python train.py --norm="layernorm" --init_std_o=0.00602 --schedule="wsd" --doc_mask=true
Below are experts of layer 10 (counted from 0) of a mixture-of-experts language model. Rows are named router (the router's row for the expert), down (a neuron's output weights, with its number) and show model dimensions 0-95. Each number is 128 + 32 x the weight over its row's rms, rounded and kept within 0 to 255. Numbers have three digits each.
After each expert's rows: a language model's description of what the expert responds to. This comes from a sample of Wikipedia text that the model never trained on.

# expert 18
router:117090157135119219123172140073141155102177115121167119133105121129147130103089137130121126069137141123116108165191146093105113099140147159174130098207102147131140105118123174118125134115104107152136144133140149139132142090178076139096130184145163137143123134127138205099114156099101158170
down0:140130101169081100159144138173202110081184058145113141104155143145123126098142118214093104112138118082134129165139128147150149139133089133127140124141042124132155138117157055137108145153174134136135165117197182135069211158107127097091094112138190137134109203145075120149161182121151115100
down1:075116128116128137183096136122127124142118158143129145158103143127092138172076044199132202119101122154119165114146080157099158181107111106100143172079101117193116097110135096095119120156132095121124074085103118108125129176167169197070095152118115123143162115125078155140080115136145174084
down2:136165065185193125106134112147111130202052171166161087106155099085104079123155147093151083155153142116141125123080158160120142117130103115100084152118055089198146172124128075093142065134177120128132082124200095151150090112106122152119120114107154083131098203079113130166120102124118085141
down3:076100134089153124138153147113134129159187121144141147134096103170182124157126158158176131126129118116154092078135120136097135129104107000093156143117131115127107081152121111156113125150180125137115128069167143139181117090094091105170126124142106123086102069093056153105122088162125197110
down4:141148103134118080135095100126141137173132190171121164104092114126115151067166089114105145184114110163154073110135120102111117095117105128184152205053149106173198136134117127112152169067150117117144092180084189116122164131145106191151127115082134134107144131096152082179147080070166103161
down5:137150128079161159145117055128127132127113202103143160107099102110135124136121157105110132085167177181076189132153167149172146147127145092117083147132124082166091148181025147157152146131221069082135152101151144135121136174150153149133134073161140084146079139097121112121132068139152142128
down6:125123081117090146134118129165110162095118118116118162158137131155142168100095125052115129152128179110089110101162096091110144081103167139174058141133141160115153133098164128138052094200144111120177080151189100112145156113110115117099092125108096115125105194200110125193072095119141152080
down7:134142141134131088163130118139119146161121145173082127115166133131143082124211095186163158116178176122117134126113145114048121105095199136176112091066104112105109132160176160125152119189124101166119092167092128128165180137186132167128156165174087109172124161077126114119125130102197162103
down8:129215129109139127114137159159132150130130139108224188171126139087104126097132109100116137132134122150141166114163199118114185137074130107139156108108166111139112154149122100163127207150165115096087153110150060140179151102092132105166188073143104111161157141117111193077126091138109103143
down9:121050077153172109156144169118151071201155161086096101111123131132080140141139135122092126109126085126187101135129144105144103120179147110142159159137122137132077101085098137098101113136113159083133091171160052165175095108191174141085113133187183095125135090125189135114090115142112122110
Organization and work nouns

# expert 12
router:107137085161147128114129156210098135145084153139107177189127089130141139140169116127135091208155141099143139129127136131160191159145137133079151120168142105144130118160115124107167130114090112138140070103137142080105115154161127094171124161137169136164145189107099135126135142103099182156
down0:110151156092162161174132117093130135103160126147121077127114111100128144103080203060142169174075154096151080151181117123113107149111126140121140175063083147085177121126194092127141174106150170105166129065098145156135099142165107089122141088092093137105161103133099133127097159164073118129
down1:133145137122080149097155150121172104099125122158142105114097127087155133103159127117193180137150134132097122112153158114093106139202139170184095112164124120112185172140061109184116131137120150142109160171103115104129122120087086154089127118152158136116176137156167106110063143109069093140
down2:118149213081089143132120116128136152116153153161122210148127099102142192177137158148175130113156125155146084128180087135093121081135090083140115090076103146097153092181127119102146161114153124167180064150082132120200123163087104113138146122082079136114153136116128105147082161130148120145
down3:112154124103156113102105182135142101159124148083154090165138109073128122155113154177132139071150106157128148108183093173140071170086134148098139186099091093147129132133169115120133120128095101148149169118166181163136149137167087121162127087140131135166089092129125121133118146122151215131
down4:104124166128135116100114137149095108118116113103158115076170088125144156088071117114115163147114131074135167184146124157141167130151141099123160168114150093122151207166180137133132137150126158070131115169096135112140143156093110107146094094180142156166112125065107218101164137126079129135
down5:091132106097074178139133186091167146100163105113164166142152083031134108140129156146109129125197111164158115140160104088080084117154097173124157113123169107132156114178123141113163107111172158095140140146109141157139087141093149186121122132052115144178157154139112171134113134169131160059
down6:161073138077153168110180115120088143107139167147104117175095113104150148105089169123121185055158130124117166183165149110109133187136143131117137070144123157112153180195143157151043128121146170131154157110126190116157115090149056149101139103104146118120149146149098092086162150085129093101
down7:167136125100180169135124131100137087151173090168166128144073126124131167157122161160160135077160105112175137141145125164170116112178158143150146109150156110173135133104119098172155144139159158109174131105104117122105186078143122085122103107106158161114120102112136169132136109131108154141
down8:144156136168144129193103152182146154120100086047159147073103125123170179184157117108133114141142172108124137122113064152097092128110080117061136151175126137147122140147133149075124072110158101116133083089069123104137132107151128159116160155133091167109088161151125159169101114109073149046
down9:160138132146096100180114059127134116130138096123141131119167106106073138152124150175119115159099123139144105118109118074107124156110181139126189073085120125143150106121108101154169140116077085090150141157121160112147101112109155129146110116134107172121121128133102092172133136144128043222
Determiners and possessives

# expert 44
router:107084107083162143074082061195121118161147107142131177150139078083099193072176119133154071158121148160158137105147154126109160144162118124122165181150135146128161088161104132165100116136117158111145058141101160154051073128089149108128137116132096160136162141119150110100150128141155185100
down0:176145117130141114079179118109056126108122165114150171124094142092074159148149119091094156118159155109132134187120178098107078128170143123169148129091137122165121171121132111090066154090128086166139079126080201101149142092156127116156133137161155110117138151212122135092117122085075106150
down1:109118091188125156124071100180158124080161119164098131126120093113093120095118162115185183109100130116161158135075166107097147118145180093134117144061158093109155072183154124122115094113111123112106112125105147074114122140137160143195186092118156126136155147144153161128134125145135209154
down2:118149141177105166030153127117101184127117081150113157169102136157120152062144159122075109082098099145143147127176156123130088082137125134159097203085135091137082186140042120101104154114111116074148105122088166129152125132167070124139108139119104146121148147043117161123136134119153110101
down3:154183141062178126081170132139064149131112105096098126128084137131147089180144131095107111191141111069094107147104077195170189070128124119144137200128069152133092088152103172129111166096136129104122140094106187122122137127139106168120141171169135123151134113159123186143128152134158140107
down4:085145087123134142134097146196108138119114154137154148141106137098107118157084095076098130115097118189165100113078153101108171130177123098109149098085135101137100102157113187092122073146210166131137148184140116156173087137108128053125100060112098187106151155105129105110107150132142104072
down5:100132169082144120183160114146143136157112198097085131109137140054090165086120127113130182123144102112059114094163089104167110165104124153106066118157114117101190132144116124132116098110151076070108127216154133096158114104109095122189158120084189122129187109108108113081125116182155175102
down6:115095157150137135123142133122110111137126165140075145151187116104123149145151175118152111136119097090117103132054150075094155100082121131136164159117125139175083131132187126164140184162056139083164153100111132113156072153146017122114116133131133101100075132097108138151100164163109140124
down7:142105131093127130165137136127095154102113145124123064101112136157129186114147164159168161084078166136154097177164076077140103160151091110140157118128106088104141105137071072108162155111161134144108105201156093141135221138117111094115123128116123089167143101195128116097139131075110136072
down8:116174146140134152105131130151100073158114130171117145129099181153124132138078144207115074148105117178118097110134167129169198107177069124115160146066134161149103073086160101156158198113060127109111138152138102085167131114141161140119110143129145112129045106171127109112101134189189120095
down9:147155113105187151129153107075113066173184154139130150142175160135182120065128142122143162175139120143083163154115116065109147126184126121178120101113062142074151150082113152138150166111081133128117155083126183163148103167096173139125076108144106130104195127160066131144135092182136174099
Articles before names

# expert 43
router:086109167074117167112132105108154129148104085127139142089079143101106098108107118134129133078146115107134088164119149062053083140188106107162125101178176084132120148137170111091107138173125120132118140080103136158092179143115167182117124174074177169074163134069133197081079111130132129142
down0:101110164095099169144142090123085136134108119130106142182102143149119135168141195174096127175107117144089131099150097148064168183099120118110104144160123122083157089160137136132198113095095158082120104118139141119135170117142145084087188102106141163204099146139155103102099184159128126122
down1:087145113146144148183155084057117074156106132108139141173103118168177052131185144113189116146108138147094169102164129184101155090189151129171111182146084111094079103128121115156143127147130132153100125101145138127134118125128093063147115111105111130134122102162096121116135212164125166136
down2:170157170102122183079147155142117166119139091117207118167138117148082047080127135135192138131133185121107170138072025060090120130058157121142160073094103153176112089085128197163125092153119106105114144149127095114118102114067153110139145064147137170182120137137128133081151163146141089108
down3:112111141181117144087069078093140121195088163105116135137148134108105131121085187127097109136069092145130069108107098094076142141187105166124151131143110136159117154194105143191139122123126076071124122115156104145122112154096123178114120156167114175198148112083108070055134153099134090119
down4:142122101133170088129145159133126181167123116151204165143106155107089163141073173175189127150124151129114092137100096143169113154184124172178114080138139114102148157160105143181196129084140174154101141073085172097160108154160081139135036118146119121132086120132144163119142183133109164137
down5:097068081133110167129128148145149186145096205146152100147139146140126130141125090165131087157095117135162138174095147098132112158144115113150136120144075107170201134118067111096124146147112161091114124155122082133092153135105111098176177149155099114115097121112109134130182150136090094142
down6:122105123082137186149129120094097149094094085093145149068131051189104154103103127125162166128161136128106160112156139175141155187121174125079118078143124165079120102112101179124099209204177139135129113161138122131088105116103124064153094199088152169135130154147101177139073190115137113100
down7:117114124115122138162136210137100145146148059120138166130116129134101131159164115188087142105165143127136121136071141128158159117128149152111115137163085111135171146125127163094106141132094139180164141134129106078131106109081130066069214133129110158100121174113128093101125097086119126147
down8:106147098133148101162096115134094116092062104100127114112126188226163181171120142127084156094146108117158149119120118147105151099112177134103178127086156141191145152128122121120132069197143131135115142136111142097134085143158083125156122223061202171138197099098108114108197116090107154128
down9:126124121136130092138106087099149146126179202125131152112148114099185056137119142170125089180200139189107083078162107143160140146098141165061149160133120165090162127158095163200160161166111079121117174143092120094076110171082100153138182108166112139109078103179106177093069155131084110134
Plural nouns and units

# expert 34
router:095074110107145097101096161189161146088198200123151160114059137102085136127098152145111086145108110128143111145144141066099143136167127114095134136080095143133152096109050077135116114122117092128138112131124124136136147165148153110128161159061127093139194127071080145124111189171099174092
down0:118194080170102123127131101123161100130145178145129205112085124115151102111099102193104079121161137133035093123117187199113146156176130113092118119163155113163117172168152124171193178153094149132150111134116090097088166131163090156106131127135159165136103100089129088130186123063124095156
down1:101129064177131124153125121114121135110119144111104130123079133164157180103103164118117141109147113147153139151095189166129149139141146123137144112086157104082071112084131124136132097087135131134163103127089136123083131141077117117121100129110146075129136062093102182096147090067180076123
down2:098144100150166179101129118110166094128072114128202084132129088129162105121112116113132136074120183155088107124186139142140106110129089062133137104123090120138102123164062103097116113119131095152056134137154165116106059134150159140079163092210116099143102197143078131126181122189068167108
down3:086135146108174110178145213112104152144139078169132124124135121083163166115161157156194136119141136152111165171168089085115128202147143079104103103172184144152152107138103181138105091177124149123127156109184097136130147070113113174137116146113141184118125064100114175159150167130123108121
down4:127156124178120200149141084147140116081121152091131100108152120160132141131156094145147141154092149112128077144131098169172089149110139144170111175142140142099094143119178064140148133125113124111120078097035147066149150148172096134124141097119121197113057118106129126110138104192113107089
down5:175157115153109133094105171138147077142133053160110129100124216138117127161175159121142160095159122092117117120143139119147121100140161137136115166091130154091126129091126138122181128119133129117117058114154103145064104137088112089133121091166128105075156113190104186141132183143135102123
down6:165156114166109138137139152167125139094111148076161107204143119084137100131159154104106120153205153074118163118092158147113188150015103086161121126169116087140009098151111153141101134136112156128161115176116182080121087134155170142146130155107134107146131149127123056136122183156116191138
down7:091142101162157151160092090114075093181075131147127176133106121146179188105119067124084109142094150080126111130097100156171085107140120148111137142143152116110110139094117141140097177131158138159156115132108099123135185060143085111105140118160120172087093116131162148125085108055131163177
down8:120178159170104144117127148141131122145148118148121158141102106163130121118116188130182135175134143107191160121138141113178111119082135114127134089078140053067135094135104126136105121098148092104121146181172121152098088158071120127103133208147102149158186145137072148145153106084139152087
down9:061145155139086141122146115115025083142136122072086144133125128088130091162120111143151121093148147106107092148115120124134089108121089119119082148146144132128151107108146110079182102180126114165110139122085156109147111101150118160101136158166136084100122038144104123126180170104085084181
Table separators, connectives

# expert 17
router:129091165152087173140167110104066123141158182138193099131088102107158135134119125138123119076156124111138105141153102078128084119201169138202141112212118137127112097119140113089142117097077110139120169113094113078138076124145153194133145165100185129117117095077137150139108078110075149174
down0:130139096166164182155108146094136128139123120088157068127108175174065135103125144147132147176129108130150099142120112105128195145057174131130149134084142156080123060113143130106106110134142147132116140105185138118166144152113120098153178152129180099152215167151108093147118145114142139108
down1:122132130120121177081173113091128092166149093070199098095094112134104136152105160096130212188126149127165117115145127139130107114105129134142174100095112103111115173162155170093193090139153069122155075168104121144077104151133067139133157110093153142092147095160116143148090117155139129167
down2:196129096142140177081156127100200151156050149151160144120064221152175165149114076133096113152088120175135138132167131092118151141124159158130147177104140126102099168109177104077088067094175132105131099103171147131118112139119184180123133154131138117148123136159105120098104189174136153143
down3:150143161091178145157116091128147156203145107108069095103113083088139142171164170104109046086074141085119066186119160152100130171128124131128166093177103136133148115094127160095174130099150159141084136128109137132123075113167135119136095102120099152165141136082148157172148081146133144092
down4:150110109102133154091145130094174091166132123166148100086148134145153187129182077123136089126178142116185127127117118144103103121095173076130150035139098167155193068103123122103138117142127182134110106162146093158118105162147063173102150091070136117100115102142088178123130094052137045132
down5:085089115182114113141134146200150148085162140150087108152159111132162116089137101097092116131162106173130146111110114129102119103126100090170068133092120052130113141124114176104067117084107168111117102114070175122139151176148125130210161171081127142061083193077095172149135095098066104152
down6:106153118179150203147126156122120145139135081120087108125179171144133177127101059179148095110040145100156173117133083125129154162175133169196123090073082045141133153192077132134105129187118114128143113124101080169116171105134099141106135134184091171074128114139098102109136148110108132071
down7:113133119083114127134164114185100208127071150154087167103081104090116131133167121086157143088107144153087154102102121159124099111114158138103150131054126123089137119129092117138104135112138133046178119141107166133102106165061088144075093138108153131112140106201084106172146103127096145097
down8:097185084137172119206122073109121135135137075121108136178189142074089147123099157111109185153138126075180142174164096119125070111076198136044120088074134113108109095189102130097167116125168150073171127122104184124170062117169120165111066100133133186151094131111167112119134067127109135091
down9:105119127068145146215118143126113151135155119174167172125206123124120093125105119177166149094155118128126127126106091157140144166143135106156203154197099177126142114152109162124114111145127144085075123150121112074134120121152127149128109117120144119128105172102118180106094044163130116154
Common nouns after determiners

# expert 26
router:158129142146170159139203112079101089159115154119171145158058123133116143172114106116096184076129120120164114177129118137087150162139099128201128173181131143099122135154056091133115102130061210094098134085132125096146147124177156143195182172127106127118164154129102103181139095105078152137
down0:169125108137161163127166107129120140111078151167124149040126114150146099138132147102098111204072103093097108122116109104089124130133122118135096152145160152145128175130196084070088164131164094166125158042126173108135066111120090166168143141146146083171054102157157105123169159069128183136
down1:157168088132083107121115116147148098120102124090126105100060119181149176157170086110098073152085203146077137129137131173097058109123049180109109119162109107111155134092065115127231072108100129158140087121152153170049150113193097153114134163106092143099169114157109119158105129144094147167
down2:124106148072076156050145157091115132098174123164117054205088122123100132163098069141043132085098107124135104135162133090090164172119133069086173135106105097146133100149177106155025147168146143140167158094102132120146122099130138051167130166118130146081036142146137128071143043094158092170
down3:181043104110150176074135120142087139188093060114108118123133179118101154162115173122119090092078079134130145164199140123101130142164100087120095147215120131141185123134143178156114191082167168175156130167147123121124154102126163143129151155137100152113132124099123122130141132168117156100
down4:078163137141120156106141147132106133152076176146077115105091087110119160148100089127132163121100155115138153139139157101125151158109158121097125141086068127181171108129131146141133142111135201062111154138175146123109085161129107163076104075116115159168070182112138140089106198187124173120
down5:198099129150114104183116053052122101077185078076100149084099119073057106130114099149117118132172089123133180155133118116128151132048140160124124133130193133094125168132123151121121125117149123134153135143144161095169111066145164094145090099141133068110152114135107128175161094156091196207
down6:093159088167109120098121070077129085104087084179099155113106170131117164110098126141133078144162148161063168149133132135175152085073102125140161075098196073163132039123142078145145145120179160156144127154123151176130111133108159200099093081102148065141134119095086079091106095120128195161
down7:093132117152113067200062137134098163108155198134154071131122080081104190134059128100076178156147097123170148111122130169066136092124095176178162142120114155077131140127115118132079182080118104157157078150161142123119078120121113114070166165099131156162103106134133148133120103139133124153
down8:129093131176108140146156081086075074119069137181178148127115102124120130109091118104154111111157157067153157146102133103084079121147145147141083116148178124163093123140154074076099108108087129135157149126085094113146052106152125089097154117120145123176073160184151059100109120163141139143
down9:154110180137081076138140144160148123102153175099136138161074102089086112134153165125089155173162137109141166130098148151176134082116162162109109093138113112117096177147086100165094065081085127119124092139160148141143102086165133089178140107149129132078149107065127108152185190169094088109
Participles and passive verbs

# expert 38
router:152130093119200090153136142206125145137099126120104116135157160166116101189106124121139135171095139141156098117112104142118112102099162125093122145133107133134145163116100117119139090128058144126125113129116162197171119089157139102125171118096096156089097083205091132142160100200121154097
down0:143071121061130159087172147103128174096132122116157095195216089139132171076135096097161156131154168077100138121127184135174187201097115108117116168137113118237150139092088159183143151105104139090102110140103166112156147153073158089097168144114139178107067197160125110156157127137137148104
down1:133097174163060136156180137125117060196165150157100139074171114096128131085108086119134187144151105153097061115120101173154048157112122105136090149134158119156161102155126130171213146152125127095174172092154112083127108151068161073139114096135175145146139159168146197109112133109116140129
down2:196090147124117150109192112123117101167146132094081050136117033169104092154080118138105146115136144136141159189195132061169138129143104114166143106129101129108134117111122134199151140172095134112141105105077150132105082184135128158092170128127088149116075194129130098101098156113112178195
down3:195097133174117083168164104137081085122114118156116137095150188142157235129118101134166150104108123116113129175136064089147137197150089107148146139106139037117174128162086146189160158115086170091105125160149157132137145083118160147154185098163123116114141158144123130082148135184111085130
down4:161133128158127122149076090087187052119127094158073134115135142122150149112132128128115133122155047086149196116063113105121062166151196177163171133128145173113152086141146172090129099182170172113162063131144163103161143096142099154138139123081070156166105102156142053166120059151115102114
down5:154111113079126143077174104053180138081095128132207067153215160115151123106091087150104141118149113127156106114147105130126134075120131061136160148080138103076118135073141085154129113106101073082126120109134143097109147160147095189138131122090120156179171215126102076124173127144120080095
down6:095101120151160120147140183151080169069095088140141170222132120159154125117143134129123146136117123101162159093093223132125116161126119128078139114113102171098113124130081101187118109181086162099097124147090120134122114142061139149133125197139095137073106097161119126141132174095101155070
down7:144117107107086139131112152096098206160143149117126147100177049134145121179096087108115089136138145133184118168164178118189128155158092134140167118133110165087122148128084145157089135123148123065168120125135147145085170112130162077105086088075102118143128090152129155132098153108082127079
down8:141189113088096047125196120115132092116184119199134137154156043100143039151137176137104132094154174158098084119109145125113118112185079148179130128145132114128101185141108145165108134170156156127124062116084200111147155112121136133092068173151133148194121168101150137095124123141164175112
down9:158122099142116134196165166109182135125054157115153172089111114183136147086124168173146074060139129120080104085147128143123147140204101097151106143111130130083145109093121139175186140152168120112126109152137141104125161102167131140145083133135090080158096224172171166207111124138151147115
Layout and section markup

# expert 33
router:123135113175179124127164089085089140104090189083123115145152134160109150099109148161121076148141047121136138117122116125083111151055155102171068076119077170143169116105073116059128069132093169178076111118187135054146145116141103153137146150124152127119210083128087122143128099087105112109
down3:139127091108070108145097118144067130148117122126124154082137157130061144132160123134130162096103144077141113101125095091170103129079133121108122135111126138174152164117149151135120142102089143182142150124116118128161136086101087148150104121131099064180107131144088104086131132141106154109
down4:153168157130169097118119089144181161133126098129107138169109171124135178076121118068099134084147153127072104119146158134056140087099154124130090137086112132078125168167073149184131108136175122129098170156175185120164143153110124153127159102118218139121094185097109123144116137138097095092
down5:135103112138150103126151111124117173156167171118156051142072113124127066128099071120085190124135121131103127050112130059100146196153131149069090132083121103068115087137123112104106144135057150127130136071104169097140043119082134078127154166111102165136151125131141143151098127142147166160
down6:158173136147119136067119114134132115133153138117146124053132168140134104131121151079105094124164111177131135119170121152137107133170160083114114120087200195152119098160140125183139118137181116110085098093153128133101077148144121151185108119080190164108126093174124159090106106114059040099
down7:113123081182150124140122191117137159139119167123131099143123138227165107159124085107179127131081114182130101152095143086174146124128138115168131123090137111118078173179100048139141140167164094163164165123139150081133164145132131176098087165117109071117114118131123172158187130148159130134
down8:174097081107102130180115134121163130118081087146134156147128068107134125148130138122135135122113099177142088097176100133139111167088148186113133090143109107120087191071128158109060113079111097099134146142136180182093120149102102146130149120139160121120140131136122109136085186109119130118
down9:123119120061099090085131119098073118074153132120118155151086130133107166133126133157120154143099133100065188142085093097133112131171075159138106151155161138137174136217112110144185173118137123174149117092140152086119178118153104096098106111111047171157109136122112128098186120129125140119
down10:123125088146081105150179128115097115124133120126116049118147144173133181143091172133047103128128118093109125132076115137113170094131111067109142121079122155128077085102136069119128078159083128163109066050136169120108157111146123040088118134118114121197089123119163149094064120178188124134
down11:187124123095156110120179101159109121134136160109108157130178143179146114161170166199091154118137035108131123118153153154125115117089181184128134050073107092141107123156160150138151119112100095142110131155137140179165127118115106202105126150114109153151155088116041176075094165105110084118
down12:048122138117182132077158126152082139171130137127128144115187131080104162105118177081125141088103157125139175125138173146197036089113120117063119139156112172104125091064087099153105169128102118103120123129141117129065093226179144164121166094072153146172110184119147165120174133117096150119
Action verbs after subjects

# expert 60
router:123091179116066133132099025131165145155057148156124105098130120076125139126183108101114091072139130108107081117143111150123107129134103175082131171154146129119156130147129106136199139120120128099088098062178105128097136107138080139166128105154124107063116037099117131201119086156122117198
down0:139156163119174144120111111095155126167131093126124139123181163143090145154190114122148170105149185139134133094094122109119137161140201130093100068165215205142140183084097153133146094126083118119136103130198133102114159140155091124103132124135139143154097079125149150201161113175142155039
down1:166133163107166118137117059097134097140060111134119138160112122236155163144168158158092120116142103113111106124156057113074096159131126155136134116134125130168140133155053071124134031139126163123126132147141073138111155136128150131161129123119108089122058127112112123155136142124125060172
down2:184155152141080152098103129087193130218101182146165094184116170166147147086126064073153139125140094161107106123101110139126118162088041131121153098153144123134179181139171114171160138104106140135114089127106172134153149092111121178129128156105126146161112158141145159126142096135125202143
down3:165140124188179125132190129136080159123136102077104163144126097132109134194118137087128169169114165184067128140094118190147090150136053190177143160069096088124097100112110099131103136105130109179107126066111151190125122159076143121111143104180187167093135089108128091088149133107119109128
down4:166131107121032181147188155170148135143166121103117120110145136148089169159154248119122098060121144132102129154108149105158105150156118104102113176155139121119116112074192173130135093120148084143167127110111161157117119163107137140169121054139092072119096126113141105157186180113137050152
down5:116103114109098125095085160137101097119158154128087123085166100224135084183105104120079209063136093156122170115080140161177175140117139083125200131067078161104111138122137123104153112118152108100169129138172125110116116089078141104102107177145089225140127188123084149147151111175119135143
down6:080112140136119132131126136090171139140142157101139184172143132102071130133107174163123137077117125138159129076117130175109129118136123065161093149137108136062124114076144175088108101157069164186177106091182107063164114122085123185110113149085124066148131156110091127150155169207121101155
down7:172187079105141160143123136145125187138141049130158174119185156123163135143098124090106138090159104101133158159126106127072106146137079135154135113115129078095169103128150123197137154097098162164089098152112135160094095109108058098119139125082166090101118140119057137162133134140106077077
down8:098114110078126146087137156121108148170185091138126136105119170154185138106144092123110121134177137191101128084117083116080130156117150146159121149095137137121118112162104194118077091145086144119078098093169117125122082109178085127074132118099104095119187097036133124120120137061176150088
down9:162127082137173179195151085123090219134128125062084078153110118167104143107087137164165139102106192111139139132118137154181146120159124149149125109106131144149098133122125089161115222106074090150224092131124135142103189086091111148094114150125105130130104094066119131070136133096184150156
Census and statistics numbers

# expert 5
router:155108079156094107124113115116131078112101112126130112160136154106119172096117106138094135133098161105127156118136143179149132159135110128111153082145118164149181148117122194109172071172062140077148089107123097126113061092139049154136146088120178166201057127106159078115088100144135117090
down0:142124129118129163086149095132161107159091129102128126153132077106140137152107173131109140096139086099119155114121155112153141156138120191087126145118136206133106147104178147079144159101166132118112048142064115107146148159113120089108140130163106180094103058149107142131052138119101137065
down1:108106161143154127118089146145100127105129120110123101109048228133145094152181096142133180072133128114115168160120091106112171095125142043138171099136101198119129148146133110142086071088166118119109160119136088097083178168110135154088145084128146140142132102106042161107091110140076131141
down2:187155113155128141107126123174123147121159123205039108100147180120132111133152156120099137159134158127107100121183162104148074112105121135135084145146121114099100144093066157195124107079092152119077077169122123143111122162200121137149152132151174122202095153135108163139098105135117176113
down3:123097155101110113134076177157135113061129133114106128159149136163159129121090176124081108114125128155150116114154109140113139149087098124107071099105182090091105129099159160096171076131108141119163095178134105079146107088119115097123129149144049073108135066124130149158114128177127149083
down4:129161078166074114138106129101124141130135052071134129107164129098104130101153125099065112190180091126131109166135131086086096140095121139057114123148155148158113143118135192116055124165164151123218143143136055115141082125117101129169129115089115127139155140135146086134125193169070164113
down5:099115161119134164165144142149147151146115089166121154114211150127109131113167170110078124101145135100126158114082172137096183077096163148127139064136126144121109132140127125176120109087114097218162133149076145128143151055079160087118122153189158118095089187110129101134043038193156080130
down6:189121115116157111133182104080206147149078116119154201156153136131150105108153131186194136112218147158120137135113157141151131091097199048164134084112183166141165169130134136130110107118147135171139099118135183125125165115104049124113108128112148134182175114104158120108123090097080123154
down7:096108092070054115092140060114152145167142137081132092084108171169108057067158133141152122144114179124095141168150141097092089118114100127171097095126117121127076128117147124056132141146073167106070133160110115112163131166131177152116164152127137121143121098144120132113122155094070142109
down8:119114070150102140189187080090167109122134063127145136116135091100172099106168117093162166113147149070143128146181145115168128149109084176085152168175161166171184167138113074062137126065118128194215135100118142128135149125152178131138121078126137125125113156064140074139141127123132174165
down9:163131091121151130138118175145170209146182111143084142176134118105145168123124122124179120139099134160128111183086147097126126122175187138160095114164125187116136138157106112123096123160119133155143107168165191108143126177131136079115097104106111129108115112125113128160130155154136135117
Wiki heading and table markup

# expert 47
router:111109146101087113109170150116148142121158131155191157150124104088133141187160156071084117141113145091106118054105175121169148117112075148123130092160155132072182177134122108130173075109124073146137108114147134101106118151124149101140130147100094169178176106096045127143139115129147142157
down3:204096146104104128142131135117101165169103075071153172120125176096092082112157144154172127140131133177144117089148150154067102099185148167063091131157092052146160137133149095119168122146152167096100187160128085139119087110130119142119138111185088221123103117151152123106090169134083095166
down4:112118094051105194148135171144148152116152106163086148123164107113143146064130146195111124131154110158148135075110148170126093159151141107212107091148114113135071080095151163154168137094148122167160147158101185195161169058173141116180134132127143113159167133145099108114168136094117128127
down5:098113127094175152117137134157119120156116124155171141186145127069116102092164170071167119133134096089144149178115152166204129105118129108126150130143103100059114203128070151134107127123109118076117112143091081085150104146096155085124141113076128160116167187091139161153155130121096122059
down6:158099155154145113126113131098071074130105128135133082133177092103159113093140149121127077095067176133125104122100071089123121140107105127096115137148114123160115166078193147128118099158118105114100118146126080155112158136132086139066112084113150123095124090115154124162128145165177124064
down7:097165064108132111147087073191153130128013129137195129150086160143122159120095108158152145170165119123129101114145120129121142124134152096118182201040123119131153132170136119152150135119126106104173164148160123105142121105097145156141039151136159180129128139119118154075121092150110124169
down8:140107144161102158104110044145158180107127166123138100117120105133075166166120141143143155131094114151091110191111136136100121016107132101084163139078153145153179170146087065123037155096106098059099110152117148159116172119137123114150196180144126127183078154161147077148091085125103136117
down9:138178162080102088098112099198107116158160135144140108120158145182086147099126148130123084117123225108140160106106072152115095081115189127126137177100122137078133124145094145100112102136136141156122140122150155167122099160090143081073188109086188178181133132133159083185087109144078117145
down10:113152072074138010166149154094098156107116119087098129130132095212107138087112136122108184113185105124087139111140101207137117147106111166142120175134110097148150088111172100118113129145109127147121125128154134136081144111076092146140200089138209116194126128078167156087148162117158111175
down11:164149158091095114119117166158151135188133169138158175139137103107164139150150042072124116153095161095137107129156126142136144105119119179091022161085142128146102163098132077135167139089166115187120119166140171120151105155106111122109143158150165160130105166143168139106108163109087094111
down12:152145094110088147093109089060207108123088150149099177055147119074129133139140169116115159154084103111131107108118179127173143178163102142138119105162141105123097112131104166075125153051171131106053153181076136086100095082161156119148126134133110108157166064173137178164185118123123152149
Numbers in dates and stats